config = dict(
    d_model=192,
    routed_scale=1.0,
    beta1=0.95,
    grad_clip=1.0,
)
Below are experts of layer 8 (counted from 0) of a mixture-of-experts language model. Rows are named router (the router's row for the expert), up (a neuron's input weights, with its number) and show model dimensions 0-191. Each number is 128 + 24 x the weight over its row's rms, rounded and kept within 0 to 255. Numbers have three digits each.
After each expert's rows: a language model's description of what the expert responds to. This comes from a sample of Wikipedia text that the model never trained on.

# expert 2
router:154159112112079159137144111155123111092117142120155143113100121153132119098155172130108103137135116142086093104126144086097188129121104104171135124131094150114107178151128116137115168128153106124105143097163103113141190129091122121140134115094133175160133177112145108147101121137138144106114122127141089159122142166148092108164124081110153135151145155148130133132152160104142144144153132110089108131155109135117105105118086154145149132096134099134098100138106144095109121116176140165158140129123138150173101107104136114152124112083124110173153107107127074110113112121159142159
up0:172101144137115125078134126121110090119218160145127151096116140138162166088099113143109156084107133107135084113132116115113163133141121119124133128125114143147167155144128116110131138066139104144141117136139116113154172142113104115120111100113107139135132098122152082177133100161118098136147094115139098165183110117125099120134131115143134131135123147119148177181141101120130133113121129163124127134098190133111101132153129147126140139111116096095122111110133147117135107130172119146107131145173115069141119154145139146136091084144144143111138167155086114115177127141155105089
up1:146115116127132144128096138091133110146131145081104130129127146130098148100117148175109125080117134089123108152138117125123137159186137118130145097152131112114132076164124184083138133123164130184135164134159124096105172179116109117161119160087141136136083103145100135120140126145174142141148153139095109120184095147133128106147110109144123124126098106142119100119135123158139147125164152112120157137080157177119097119128123121136145108094139125130130115144107103120136110133131133100164128124118097140127147133107099155133147173165055121156112134109105187123149143073114114148
Sports terminology. Word pieces and words in sports articles, especially endings completing terms like basketball, conference, quarterfinals, plus season, career, medal.

# expert 0
router:125131131143109141155159116157106110157133147096115115142137124138169102168110138159146121095174092117140094092149139145092166133113132140113092095099131141155159099167131064156121147137132141145128141148137123134128156113097139159133112139116121122141128133101081101092166132104147150162136109178105137088146133169145106156153119122163116111135147114151122135118138160161124079143124118137115156141132118125171126123121102113084117132154179106085097115161157183126144128147160140098141083133157152107137127149136092094082101106127114137094107110108175108127114100165145105082
up2:064127112125124145113130110109150150125142110108064097124109122133109165138089148122077156148106130125111149120064133159152165116133133142141129125123111096127182073103159122134112136158082089137104122115113102181095112167090125113155144134069118119137131122144124130112114103142126130157128122149122131139139109109161104141151147104137103102119086096146111154107091126142114146146175180163136147137111147152090167120085127157157155136134111111114117127128145099125117129133096162128110083162159125103117145144118145154073079145119127107141113134126117158106101127117118086148
up3:102128077108137127128093093077130164123116169132179132134138157120117152138094091172120149110129121087141160163111127150138149169115094115128133127141100119088123129115171094127151095086112172118139148128146148163147132143127153137149130130138140139069116117140104148161165116135087197131151128103080096146123147145138122125161098120110143105127116126097146139171106157148146106177161136096128129135155155149107135132153100130172135152128141117166128161154157163147128156120097123106106150112141115124149165103147119134102107115145138115112178088123093113097158120106130148162
Mid-word "er" piece. The word piece "er" inside words like Northern, temperature, iteration, sister; also year-range pieces like –19, (19 and decimal points.

# expert 13
router:178098148135119122150168104151117134138090092128123125151121103114062117171075138115074130100147089121128144085154132128129141093130128135118167075094146099181113108126097144143129158135116120160131117112163106133138099115105101143158103097146096090153158135109107110162146130124121157122129092131114119164132131127134100158147155130115154124102085103152135113133086161149104151094135127153143145085081086129098134092123140129165149101097127110101142091113123127134136123140074161115153092185160130136119115126130121128140104107115098114103142113149154113117118153127150090147
up1:188182141156125107120157121113171141113139163103162144118150105099122132167116081079160099124139130153154158116092151107179132117095116144144164133131133143157134114136121128174138128093124063152145112132127118142135134108091081125092127128142143154148118135117116113152117110122146143122147118145147167126091140124143126111140116111150103122086147134133127122184067107104149096121106131166069125162114085108098129064108131126118127139119118123124126085148176139127099114126116140128091163147120139159145118090119144098132133142131117090073129150128129142113082143125106117149
up2:180112132089102118112080140117132137138095133108106162093134117162133124104121125126122117113074126133126160078135102130126134109131107126126172100142136150119089106139143156143152088153115155145151153144179133124137146154152116160156157142126135158175114136139131147132114145091141189101116119103165101121107142161104162105105121098105165176061100096108121113135110128140119146120156147101113124129144150112119150111130129135097114164109156173156105117140117178093126153121151082160114106163133098137115097153137192129157127135082153117116137109160146129135150099110090120126
Mid-word syllables and accents. Middle word pieces like ar, ate, ize and accented vowels in foreign names, e.g. Guaratinguetá, hectares, Napoléon, passèrent.

# expert 63
router:106093098139125129126151095125120073122126132117189129119125097135141120081121127114091131125130116091112189119161139129104136111084079124157147162164133094092140133088152147119154105145125125101131150201096107129153139109134110117114110125166120131131095139141126105147129142108113135119126121099167100142112109115135134131145103127091104154149134147147102128079119112145107132143139157167163180129150111151122136107147178120128091094082107132164155173103146114097180175153124127114076129105113132127143169134165121132123125102175129121110145131118078143145121092136120111132
up1:072118114097102113102133121139121095153157126080132124103125117118096112079142092125114145121140122130105163107155124105138164116124094123096088145146115190120116153149156146100117138101148126103172124130088122107147127153149140099070159136124152181105149163136145148137104153162155147149158124121126150104113136165134089112144132122116138157117186137109133081124136120133148115134149126135133104169096138149131115132087119121098110092093123131159148106130129086129165157107112114152106143132130105156133133165117128109149127108106139053102123143112148096182129111111114163071
up2:108127130118115117117119111107136131143156108124128095150107124108115145130125154170115108097134175101134144135134134142133142121118167110090096142129151113068135141109136188115144116126150126135091169147136155131094142124159140095176150146160139137104144104120158094102131104133127146138125116114107109198137115160106110104182111138105138134137109168165122090130075080135133158137144132098120074140099141141146154123107116167124120081114099160175098153167150167164139123131104165158123127104110129124110101125091171116141099066118168110164098114125119121144143140123133119093
Pieces am, ch, m. Word pieces am, ch, m, ham, ich in names and words like Tamil, Hamilton, merchant, Liam, plus some periods and after.

# expert 31
router:088148161131140164149138131145157151111170128110082145122137094138158141111093111116170084128119134118117143099095153136095129135125137108127136097178109182114118133107102101190178124140090142150117148108112123144115112132109105145115129137113135099142125096144092176069173126151096114121133119124155093163155142084117146104109116110122097107145085114165141104115150158140079148115124134096146112119121175134152154139151110124160094129074131154116084098131126178131139114148118137142109127095136143137109129121108107175126108172129127119132080137122173120143114151138106154130
up1:136152117152114134133117104110094134136126084126102121129096077110138129147100112114170128141112131094118116148105073151113119154142108121116074151089128193112141112071147134144110111146116131175156115112107126173095122126119155164170173126131095153133172137152143126126096155156151061073175131127162147167094062116139133148129150141103134110134127144128116144120116173144136141150129108137136096102170127150115129137089165114175120084131136144087142112107108126128147098123108104140131129102123120113136111130109152126130109092113141170132118144148164120166123144129156119111
up2:104135139157109142107125164107189126109136124144127111109104115099185149120131122137098186176131100178116123126100106086136110112161154114113131107126135127109134139092149124146105112134055086100123141128130152105146128128116112156145073108126183148133125114152139132096132108116137132127122172117144131124124116118142109128123126170122104116128107094116109112133089088090170094126151138084157127122169137137078114131116141097096078142170161134139150125076127112127107143103126120152161126135154114158092148162127100107116103148143132157123128104133123119156116069151178106157
ri/or pieces and war. Pieces ri, or, ud inside words like Transnistria, territorial, Juventud, and the words war and War.

# expert 59
router:097107094129121099144156074114143152116158100120139100161079147141161148131134124129127101096121134111176126115146143162141127108099104147141103122095116113116101124127150141110130117160141134125107147089118076125114156142152129133075152151112166154084091111138122139133076139125149143137143147138165169133137106089110147126144180143117177133144107082156104175126126142171125146111134125151115142098148112098123118120139111125113109091130134145144139160139132106147109124087149102097150136169098140102083124105130155121137119151132146043132083083125094124111175153151127107123
up1:109125135132102134146147123145131130148122134110092167150088123107089112134108125157129130135132127198137104142116131173094150128128105091130145129087071118116094178131167118106113099154129107192125090138124090143079150136157143120129147114118100148163110097128100116155130119114113118143118129161134131133116123069098127125167108130155162143106154140130118105109140129106144121125141134160102155145120113134161133112167210096127115144111107095115135142153154104099154083143115175132099128131126129112099141143091122120136112152144139082166109111116116110073083143122074145128
up2:113123134126124138144113120134150124079079142122111148115098105107146165158141121097094155101109169134124126127102150120069123122121161122129131099147111131122151118143138200146174143127124139139163190157128127084102124123094122183148165101124084115123153140114121133132144124072113167139149096134158125126161104119123110111164117106115147151132147136126135106153098113094090131123180150160135079156123101145164123123176133108134098131124111119157123101103107147124124149126125124158164123141124099113113142166145158152061118151084162130128112141097118128096115152150073131130
Biographical data punctuation. Year digits, commas, colons and prepositions in biographical and infobox lines like Born: 20 September 1983, Died:, Launch site:.

# expert 39
router:126103122087157131123137089103140128071133121160101142130109109161139127082128091106142152123074106137129109094143088082121119150078119126098101101148143098153156108116153113177099129135118117163137158096091153107142116142154132156095120157094133133142143143113127127112169110064109122144130119160144132149121136146154139127116106117101117139107143122128115127171137181148097123183073113112120093143098142111100143108076103127116155129108103147182128121129114075096156143083124112139159100133100168124131131129120105110144130116153156162098128135113099145094136151153133149135
up0:148091103142151135113100154116160114055162116100131124129099104119152119129135126153176109106107130147095134143112139157159180142117151121114127144121137168137118135120122123156106138106144114118151132092112164125134165105136126131102091135170171128162113124113114130148144133108093144115130172122110110149154131156149154141137145128152092159125125178144085141124113138124141119157116141094107103114097135158125136115086127097153127146148167116171101106122144095103166138182169135102138125102088184146116064140103137124140162152107166131131140176167110127096149084142105169123
up1:146092118172161115097104102144134144077101101134097132130085108115147128136120119129104127139131137130157179149157124152129162097074133133111124090143105144152121128127123142144111106123098145137139152112107114098109134133091125117140124154124126102113124090064095159132120132156124076129130125164078125139141122148120161120148087100115152153129121101054105088103095169108101137141144115135108130109118089161105102100087148128079115113112061132136111135106098126075135128164154133129103140123168143120092151135120179140110151181150113142126101116135124115094123127135140142133
Fragments in tables, names. Odd word pieces ig, ang, ug, accented letters, primes, periods and commas in table numbers and foreign names, e.g. All-Big Ten, Szigetvár.

# expert 55
router:145153124111085108138141120119114122148075136144162081167167140136121136145083139110127107172142152144150134095145101143130132102140109158138127148117160164149128100148154151165129151147109128137112116143148115120167151130122101141136141117115110093126088125134130098104118156092133142162144141169122097116174132082150100108081095173090142120156141119132141143114108095161156118142120084133110087127061143095169130137142089102139151125138132113109144135117128167152124166149101113138141132160169153143145099145097125131091141101140148150121127138088140061145142109094100088102
up1:147103124134110138081115075085189132152125168163095120148125107107112136072139108168152114141200158109146143144120160130130135105135085146147139163100111112105139137127124129097136105107123133132109085107122114137148149141144088138148123135135161125114098138170133129150112126120140151134133146085138148138130164147125118117123097110116145091140105170125200111098142152142112118143127124103127120105154145152129119120130121109094123131140135179095135129119139142141144143111151127145080135140088141124141158127102135176143177165106065157097172117199132126144156105148121144129
up2:118161146122118113135137132127089143160141133106164119120079175105158169167094121077162130131106140119115137085097104125089151123146141093103111127149127155172175186127142124100135165123110140101122138134142105099087153134108100105123118111105115140101186108126127152100151166144087108108147126133137128130113139115133130107121136145139095197169140105128122080141116116103132158127154128126151137140126145178147134141131135054157127099108152138200144074111155147133142127121151146127120103154116127128139170138154118108149151146087128135136126093152142117116132132111146157109
Final e and closers. Word-final e pieces like chrome, bye, and closing parentheses, brackets and quotes after titles or names.

# expert 35
router:130065149121150132134161136154099157128131130116145158125151098145178147163133150108109149100135137103138086126127112162084096127162106151108135091132146123151105108122127113080128142114156106132112133119155145084165133110147091127107104125130128143120108159156125135152116150108104102146132083144108092152109129156108134126159097162142138149161097161154117124180146112170113114190157182116118164111140121122099114149160143169150165141138117101108145114140153168096093130113137138100131150190152113096105099150131111134145121104154124119101131162123173146161122121154116108081
up0:110128088152112159089122115143116088143160112101106133080048132122140162147105118141104144158134139170137111092146135166125113129136164135115147155113120126142142109153159118126151095097104093086103092145145128129156150083114117088168142145118146103127153123157099155118114136148177086149161119135118119145136116175098140106164141134108122142126133130153083127141083099129126153180128127147098183142141145198140122106089131124117122137136157126146128135156098146174148129133123100130113092128150130156147127147165146127070139142113134117097134109174133114148152130135093124116
up1:152151117112129119107124083140167134147117149102084152099112128105127193115104179078107120121145131114140130135106134101093176111108133117079115162126144086134143139164088115133147127134158120129108141132099132137111123135116093142109133147099086125113108139137144154148118071134141107164125117122102123126097180134116110082093146134150118114126173159082108132152132119132133145091162148156135178113122151130160133122113138174132144183129103170166117100109147156083122120144095149111130117111148116109160120122156137145142134102145149083179146088110129129085131111154147086120
Opening parentheses and brackets. Opening parenthesis after a name or term, introducing abbreviations, years or birth dates, plus table pipes, square brackets and LaTeX subscripts.

# expert 60
router:134166118083131147137123114160147135162133115092129094123132116131148111155128120133085099098142122100142145145155140156144120127160175106104163115169133108111098123103124146122094086146127140139087165145115115107136065138127127158140141132159125140135141137084126095152133180126154133109114130072162135133151139120142161156101121110140090109099077133182149122104092135159103168119147132133143151118099136120165146137115148132121140107112105156108098127130166143085143132155139175100167152126106115152081159161163154108147157115132134150162144082107124122108141170069115141119
up0:119171125109132125104145128153178152129139143140085158105096107140114119151113161141136135180129130080150122126133150142178120123123142201099139102165103139181110111132126141115106080104115109130118094134069128135151131127137110139114133166152119124120107141134165126132138147153137105090167124103105138132135125170112116139107122133172134112129119120157095120116141134136175127089161130139124123161129142152157097149174178090139150146113151129120135137122147094161099136090137129140160135105084092116109160134147161116081147115137142134166109131109102187157081144112110077138
up1:134143135131128129119150093070098136111119100102124107120097132182116130122135091123107092131141126169175145142130100141118133109161104107102170063142153131123140140173148175114123103145111131154141131169116152115147177135168097109103112133117151130154121118153126090143136104104139129160090133139147150158119156124142114124120098149112128108128169099124130123145088120137106124149157134104134101125135149117150119161138118125101145139123146135163126152120087124143134139115057159122147166127140107141141125077167119097063089199101096149130153125116121151134069164152119129142
Mid-word "it" pieces. Interior pieces like it, mit, l, st inside longer words, such as Latitude, Constituency, refitted, establish, Enlisted.

# expert 10
router:131150129139131118119108149108155094140082127093089135174091181132094128101189169125164159139141107101162147127155121160121102102104130150136143099139141102121140113103094127115137169126163118121119145159146101123140121145097127138095135087118120126067110128138120075071123140123126144123131078127162132190145127157125147129106110123109125099123150154101137111133133172128139151073136134113142149129093093099162157116141140155178087093108098127116149140144161166111089140098115124108146115137136109125107114145133164094091123097129136134095131142108150141153132075121122146126
up1:163109154114162156142100153114179114106125100102134170116137119119160113124134129108167113118133112130118144131097137144174168136129114127136135135143141108113108153133120168148143133147110042124122096124106115164106141111121113124101162153119099113130149129120160139098121124075120114093124152194059152126192141104133137121136136131136150140121129087117164122155149143132103119097161155150085149127157143134130148133129164121131083136115123153097101143172088147139145063140148153168134140131118115192127141123155115110133123143130113105122101096173150131112138089129125161112
up2:080139101138121107102143113119134167143154162117088109103106200155080156141073147156073157128100105105091135147111149122105115116103153121129120134134109159111106119158130103110143167148077142132120151123113077132107145108125129148134147129139134091099114113160176109126125070137149132135110103117139135144109120150121104112158091096098153173108120132105087107122100157123115133127153145148134137160132134140141175112134135141139120145148110111125099111113114161094173148136100171133098106145087089127116115121113141130140126136112143168154150169164120164144149079170113118150
Mid-word en/ut pieces. Inner word pieces, mostly en and ut, inside names and words, often German or Dutch (Deutsche, Lieutenant, Golden, Immenstedt).

# expert 36
router:116148122085126156129123137130128163142124166090138179129123116100130158118125100113185157090120116146096124103099095112136141157171101122090139139110159147111158092105146140131125151139072143071130108078101157135142164147101146132063115100147135131115101158097110121118135156122090148138136133162165129153142151121113092134143124154113133118139149122156122170104118100167092140099117162126162125149139113129107142166136140085172136108165139151146131105119162110117094088084091108125124101108087103141110113132091102105147137131084101146117126139124125134138091143142163121156
up0:146110138131144149066144105124145117063178136173151151153108106131131154151115136114152098105133123145141147148151103100134113094143127102132138091101090095114137130183119096136125125129146137093119121095093098118139139129119118110124117108141139114091151138136102118144130107156126153140080105124133122144125125182153086145131130084114160204117132136124157109098140098064135137122107098134143101135161110158149139158149152132164159195150131175155146120121124114087125137140141099145120127111109120170110151125119119102095124156124120118138100134170126141075076128140110127152
up1:091157070150185125140143134121103129060120108105121166159113138131097139134063129149164115151102143147113124092155081135139134134128143116124190131129101172149158106156107097146126133129114170126121119119153151078115129124105120041121112132118164135091117133127125130148128131176124095109133112114139140153117108198095116110181087148111130119117098146104154156115136122132141179144105148126099104146109130138133105159135114122134138137124131114086138130120157152127124110148140140158107138145112128123164161172145121094131145130110116130101104130172101118124153101121143132097
Pieces after initial W. Word pieces right after a split-off W or similar capital, such as W-es-tern, W-hi-te, W-h-ilst, plus table spaces.

# expert 32
router:128115125152074115153090129114152137144118090171141118132119118158137086159115148143105142105130140120146127132183109165122133099129142076124157162145132070166123105149158111106113139098160158136113126130125163160081120104109146113135131081099113108099106165173107164128102098139109101130141142084162097082131122138117131124102133119095130161132094125160128109106170147098146160171125145168064086104139124138131131137078127143156141124128137136100113136100116116134132139146137112093123136174146091148099096150161138157138142112133100126151159119156169155109143094138141142125
up1:162111094139157146082089133136119131139100118143113146093127166116111095116109127156111122124107116115110149132133093161075136157127156101129116139156150104165132110144074137118139131120106129104134140122140124134153133122110103132106140138122152111157135106123178152148145143176146196116078129159130184081126116128127151112102107132100139111120171208121131083168135127156106087116141117155117115138106111102113129051149148136138137146130149102123151149112126124083148110134151111156170121132163141143124142112173141088158121089151178115120160122136096136143153126134118130103
up2:150100098157125131145112128151125097151111164111105137144144141102121163132110149132130152132109151144165125137173112056165118119084159151146118111103078105165128125124150148136157133090110118130143101135147129103121128137148128100145121135156113104075085148108120177191108149098119133079154174139152137110132107140125141122097125081152118119161151182117090136113125156109156135101122146147118105111148128141110093125142140136090117159127111169088122132166103127115115117114126088168129121142140116160143109126115134161123158113111171132140070085139118143111089073143134109096
Consonant word pieces. Short consonant pieces inside words and names, especially w, ve, de, p, f, k, as in fieldwork, Meanwhile, Mohawk, https, despite.

# expert 41
router:136104143140140133173145160116117185133117143132110124123141096127126126112114088131110098099121103086104137175147164101120122145151117136182120110125156105127114107120124150151149138161118163160131147152104146114094144086100129079104120114104086077146155132123140107106132117127120124118132082141122069108111152116127174166169142120151164149143142147120109130126118110145142186141119099103079166103156123152148157137125114100137158143161091096131139133136140119149135099102130115093110132093093146155098153114117135151118145090145117164152119132171118151140180171181141094136
up0:162148152137156130153081151135123139088145137156089168102103130129149118145133155143109095136132145151066169120114135122141155122146093072124109119132126123126097133111104148137133152121092127129122105135139101076122168172135130098123109133132118130112103114125123137138112199120144117135088118099113119118105114133137154169128167112143148083178148161079127160146116114134134123146094129145084138127141117145099158114116138107143171145123122097091111140148076165101138117112146103171158100147140142154120120139090147148132148135094150173124119078124144083122167108135158070124
up1:164116148161127138092127114113129168112143126138154129135090153087144181148129116148147056111089125128132156142133141160129138186129126147109117148146175087114110186108181128129128147103139127098178102118134162133113133115114109169125138150162131132152160076136146112151140111107093132119110166066126128150140164141117113115128144100125164115065139132105132109148125194142138145117098116100121084142128128135124136123121179099104115127146117122147123131137112155118147079143145088138123123122121107147114144142137150135092081097146135127108145146172110125175135120147133145091
South Asian name syllables. Syllables like ra, ha, ja, han, ma inside names, mostly Indian (Abha, Nabhubhai) but also others (Cochrane, array, balustraded).

# expert 23
router:111100130129143090118148142180141120105129103176096134149143118125075109133162133103134115091133153143143131112163131068151124145120129131149141157147103117090143136183105150147107096081166098088117095159136139121117129133145146141156125106098118106132140067140116080134152113130098111133165075112115146151132096105121121122131148131155106123136149110170142125118123084106114148131087131109160154120117148108114149113119099147136142140183102141190113162088156149096111152118096153108097159111146131166142124144110114115145112111094098133141141142127119128108161177085117165109
up1:103160134126113150122104129101103134145199119064153119138139124180117133141129151108068120110157132122068131103142148101136112119120147125138114099133123104129101141141104139178113144127131124114173120147124117165135104104122114126157140118113128157115122181118125155116138137137176134120171124143121132106135148131175110162135103146087115131188128128148147098110183131113135101112122137142154096162137141129151083134143114156149136115113164103132100122099153102123093113102199128117143143166143114107098163109143132177116122113157107118146148135154125059102121103097145096106
up2:145116126149136148157067140142176159123108115102104139138123168123152110106160121139134127123155181118192132149135169153126085110134122102122149125168161107158174123108169080183124097118112153109116115137146087145119098122124098118077130117140132109113130122147096161163133195150110149141109148144100127152155102145142144101077160111113116108174134102107113145133136146079125109103109107126123135117130125104106140110110109132168115129175109146108114139124152145118124170148107143119133149156076162114104166140107092121133164147127159133145158090150104132101138147121125123121
Mid-word consonant clusters. Inner word pieces such as ip, cu, co, ong, cc in Spanish and Latin-derived words (Guipúzcoa, caucuses, occupied), plus bullets and stray accented bytes.

# expert 15
router:185127124123126111122141113153149119086136149142145123125132113105119175102090103108101113091165142130138100127168147150171094109168150148185144115149128121061190111176171143096111104136097100140103124117099143136142146144089112120142108147162121164143125121110177118140119121104137154159145094114127156110139161147100114137172126132120113180144163096134174104131139126131134131128099154129123147150140141161140122131115137076179141137159108106089119121131133139085140123120157141120168099101159132090133131137103091113126100109112109090131141122154147122164139125084148120132
up2:123120147132162114095145127147174106100162141130117084099118085125112137133131118141131110124140168110134139096113143109141095147099131112121127119108086121124080102117158107112145120165115119122175095164155172126137134130130169119122091050131121149127128116155107143101105118128166159149161146126125118072116107133118126137139142104132139101104135183081146141119138110142124086173089131106141123113100128125154102167146143132136131147104162086173069111099145113126124168116101076138144114114113151119112095178158086121127135125158145109117140155157144159158162125097114116102
up3:105160125124142117150097134111126157143142167116115131128129143144145112086111091148163089148087089145148117121164136155121105112112122110133134131105084150132151090166110141133106133120155150130115084114093155105185136126111104092148139087121146111127124129114121122132137134129148128115139138082168109128104155144125128092123147144133076101103124119164122088174123151128142101182149132133123119166129130146140167094128185105140135119096164148096108103103105092135134158134133133116113175132141121183130114115143132143091118153129135131066108070144059111149101142140158094156
As and linking words. Function words like as, than, including, called, became, is after known or such, plus suffixes ent, ident as in parent, residential.

# expert 24
router:151144142142126182139155154148127156129127145129158110153153092164111101136080115090123112139110107147150144175155108130157111156130121120138140095117121143082169173134107118102158131093135171127135133092145142146137125119189111123131104151161112107094125111135144139094132149120089124138179148127106159113165112159170154118106112110094132178148144116112151154103130128141125104145109133135113120115165151118102133142148084134074114103156100125193154124094153147111115137131120127123113076165100119128099130137160123099147141137109125118133149100071100119156125087153078134152
up1:127130111129146123117114133139152123141120102154103127092140150155162147154137107143130133145125114105087138124184159184161148139161123148134152134120123131103111122155094117181113103135121080129125088148102129137084145161122165143059137120142133132101122103132167110111157126152120154127103083112162098128128134099164117131129119142153141180068104108069137091159096129126075182127134152089164116138132166124155158165153149152069155143156122138166104128130115129120090141113118130124155125127175157152107153143129143122111111147123139155137115112124121136132150139101095156143
up2:125126148110169111161146138140145165095120146153140106105106131122148168119161146108128111169134096153135165124120147140073161072129130098135126108125091174116130148090127142132108119112113118097164120123136144132152144120153132103063133136160096103141138155107144146170112116140099098135127096131130106102111119140169134090083158101153114120158148144115092144163139142143108093118139143148096118117118118147078150132129067136115147124155136081117080113112133081107123141193122098175136110143115141099169118096115161096138139162117134130164116095140104144114099125130126152096
Acronym letters. Capital letters and periods inside acronyms and country codes, such as VHS, U.S., FDA, ITA, GRE, plus words like States, Army.

# expert 17
router:126155155176183141153126141122100137126149129111142152101150113082136164112127149131102147110089140131122095107115150129151113093127140109133105146109124105146106101211115176108088083151116138141117147127138134148142144116129138141144131136109116133178095115105124118165091150090169100142104168111108125095106132142145134083117124118143113084091087114184146110129149166130135162144100157116096126091149158170126152126131139114128138132097090139135134189132120182106104104128111123123151128099090117117121154071114087153144109128135146129136106162143137108129113091122154135142
up2:144104134159159137092142155087094116147148081130097159131149135165139143131149131168083150110159103117125159107139133125113098137114175125129105142135117157162124089137157139166132099122129106162137145143100124150132091146129147113137141109121116151152144105139148162140088107123135147104140151097142119108135079089139153135102131118157137110153130162104165111126107159130107122154102142122140130099150102100100104116169180135135162100139134113096100079093162123106115111129115132150081137132148147115136116153078152130105159098127140150178212147159154165128152101126108117094
up3:083086130166148102137129168141114158070144137174135115176117144146117127100098158108110139115175181172120141158116141166104148126141162125151159095155133109129114120109120120125127138181147120143133113148108114155110164109132144122148169145105147121128120129118084138152106121162139168124134127118053126146119121118159132096122092187189129141159117095118157132160131138145116139093133140129116141084117130163091109137136145153152114128126089107104080140113096122117165083112120143113150145127092133109133127138150126138115112133071134104173124124141109105123142121129077125111
Copula and passive auxiliaries. Forms of be (was, is, were, be, been) and the prefix re right after a subject, usually before participles like assigned, renamed.

# expert 53
router:105130116121124139136125133111133193144100113092138156107124126087157131184137146129130111096162087132118099110129183122084130110109131123098131106153140124142133109136167100100111147149138139148116117162140094105116164140132109159122103163146107087159130117125143157141121119112074135150128096128122114067123132114122122135085103121116164137091124110147130123153107178121167124111122108128083154103147126108138159095125106087132118113150158145090137105191136166128159125173159154081170123148126145105160111111180092143102096104173143120127134144127124103122151115144122105089
up0:125084114104098142134153168094118142099121136104139131078155051174139146112138090116113114149101154109155158120099113147115155114169148187113111134132178105103128091140130118165124147161119132116118141165141135121152132111121109124126110127086104123130130128172179166136156142129091143106132143146117126114127099120127108139160139114115113193149136162117165148171087164127136117104161086103063133156075129127129095122163126141166168110156138149139162110124096151125115116135133133113134153141136161159116143161142098122153164138123134129133109144127142146098163144143119114136
up1:155073135102128127124120128148107107110111072161118136077138130095132114148129146107139125111113106121112119144117124137123157088148140138110107113081110110119128085174131124147146132092089129143134184169132128135156155130133105137147146135154118154131143101119203150123129109165113141119093104137126152129117114148110087136172115144143157120112107157130122091180114137165111096122116073116155083158132143135129093144126136149131123128110146106121133138132106159138190123090091149105124126117111125085133153189146123135097131191141122117143157136064135107141122086089132123151
Suffix pieces er and ly. Word-ending pieces er and ly, as in Switzerland, initially, originally, early, plus sentence adverbs also, However, later.

# expert 57
router:090124098144114123130131161132165122128093102139137104144170112133143166123119136107107151109127141124118150100114150174195115112178080154145105122119100141123144128136184118140157119096088160152171119115138141142157101101119092133142173137141194121100144143127122148134098136119140119152106127079126129166081089161139127098173182134094163155098118114120163168133115138142126098075141098130157111108147101125084077145130104129084149147160120109129149140093113160109154125164136098087122154090118125125141155131118123136130116137148153128144123134139110134133116127141107127113
up1:113121110109126155131063128093147181115163144146149116095116160085128129132107138146123136155118108138155154115065107152140133117149093104131159108128097121109171133090144114149110125151143123138157135112095134162151148149084116106135131136125145130133119118141124093083152130132165112121135100127114161139100157124131156117168168107201088139084055116116098143115110105161126144121165135098115115175111136151082142152127124136126106130129156157093145110142106176168099157142095123145128117133170132114143127116117117156108160140182140137123154148120116107129095119134118092146
up2:154129129140141152141149135112127132159104153101155103127156143071128106143122133134129146109157187161154144106077134100110154124132102129102105183128096161158138134122122123148140168150095103147130141145158135124152115181120171142144146105147120156147146126126152088105157127101132129145107099103109152137082107142143196099137065145154115131102094158089157090144159139131101130087133109112117146116156136153081161145086152141134086127126146099134123151119146138105112135124112132149139147147133128092113098071137125109144158174116103179133116100155131163131157115114124123122
Clause punctuation, connectives. Commas and periods ending clauses, and conjunctions or relative words like which, where, when, who, because, but, that.

# expert 47
router:107130136163148100113132133146144101155195168128178121178132141090106104132165142141137139108194125182150150145122163176170130123099143107117070143132107130126113149145146126102142140147089144132141107146129094137127114112114100124096122126111164085133093148101114141125111107109124129145118155151118137121133088118114125124144186143139144129145125143136155100175134104166146118103189090093140095071156133130117086123120121111123153152147117155155132130157176111118129097147149103109154131130078107144148117091118136106103140157106174095130124123120116140142153120123114099138
up1:111128119137149106147141131141140165160094125143135124137143150103138107139138126112111120183124137116156117125142134148116118097120095108132106190133156100093165116108148121155181107110112151110135150133095131102050126128089162164130098130104140151154153114124110131139111137127132165113120133118146145113101112128100121106138170128134126126121104138164086126123123149133121134151156113132194132169091137100153129129138182141136158177106152110119145159122130098123131148124113143091123080129126137140117122141149161115111110151130181145178116146101191080156087118086143186090
up2:090113139062096152086151128130147108090175132157173113133120133138145122115128121165082124107080136136162111118125077092119096079123113102100107105131076144141133140121098124139100120121098116134126126146079114161113133156154113117124133139083166083146112114107151141102145135126122097146167123133108122118171154132126119132124153143175104145099147108123098129106119114172154084109132157106145164135128125125089146150102115142094128128126126086106145145116111167098133132071152149141152102114097123115104069165097128123151153120134151106140123086104104136133112122130115149172
Subject pronouns and articles. Clause-starting pronouns and determiners after commas, periods or and, such as he, she, his, the, The, It.

# expert 29
router:153131149180153185130126112111112165122113089126164112155123135163121164114109157133123096107167124120098102142121117116134141118168134141142118142120145171131079171107120112106101108115097119109157166119140136152148129133126110102122122108140177154141119145094110108146121096124114167062077118120089163120096152136149140140142122101128124157125156128133120110128141196109099140163123106176133067143141172139124105053138126120112143110148091107098101111132114157140132117108140142164171126148098102126105134143088140130156105119135141131112151148146124141152105124084138139164
up0:138127138150160107166132138134136137116136148124081134126141110160127126129140140154141092116111117174185132136146165155105139127107141115107127071105133151142094113115102139126109116166102149146143110113136136146138115123118110083118130135128121164106105136109120151098186129111140099098179062112150159159123153171116151133109151079124107078104116138117183093134130174128143125155107069119131123130139102107151177133131120131140150138130143165070125174136149140132087111136075130110166146117123120171055133119129119129111118132150118140100078108146147144130102124116132133137
up1:094116130152152099143151170085124148130103137112121110116126113127140174172144137143103131058185122164126127083129118181145099117071107117098093162108107122118156125150113112134106122134092155131098066112137126125155144110130145168119110126112125142091109178121104156133145165108115129165126146093145122106076128127097181077177182147137142134139118098128124111142151079140144095126137103132128132129178102114130115129129143116123148131115131145119109170149119093156114136131111175114154109131163094157128135138103125114123114145138106134145104090115140113168110152132137139124
Media and performance content words. Content words and verb endings about films, albums, games, sports and awards, such as film, based, issue, scored, performance, race.

# expert 48
router:134160118169109106152151106139122123143088114101108120161122123156120133121127160132129147113125126113134127144110107147104101140135131124115099067106153077159109132138121158120137169112110129145155111141133126157125124176120160077096120136213101108106130121095141155137170144119141162113111151128122102149163166100125101117114117155171123095128145149145107126157157075171119179123118139106155075118164162105134164161112103149140113150108103095120162119126186138139150146123096165114160174135123134094115098132130127139113129123128091124110137126114135092131168143109172098122
up1:091149114107121134122135122129132109121108125099128136089186132118135111126112180132147141166116169090148140110141101156119104131125132147113084124121106110148137140153147099150102156153098098169118115115131104146108139156138113103176147086130138114122140150177131113162101113116124178134130098145103128089147109120110148101151085123106129090157090141161075151114088124104137152130126100156161084140118126132154164102107150152136126149125120156105139108151152118108173108086105122107158131122104112104163164135116110132157145164071180187146118135163159130104114087130147116125
up2:142148150140107133116103118103129153147110105105160186146128156081140121138114131122109141137140145140113115172117142127127137123139127139113137131130128182138139128183081175122112118140119157105175161081162135118087096160099161114090167156104161088133154099162148107105126130164118130099149147107144184125089134165100110103152122117127133110101122091098121111109132089108131104090129128127112188141113105142134154126095121129104098055129148132145147123138175136143146133152123129155127119131134125119097127101116104153101110179130160130125128113168185151162112135137124134167
"de", "lo", "an" pieces. The pieces de, lo, an, San in Spanish-style names and words, such as José del, loan, means, clean, Colorectal.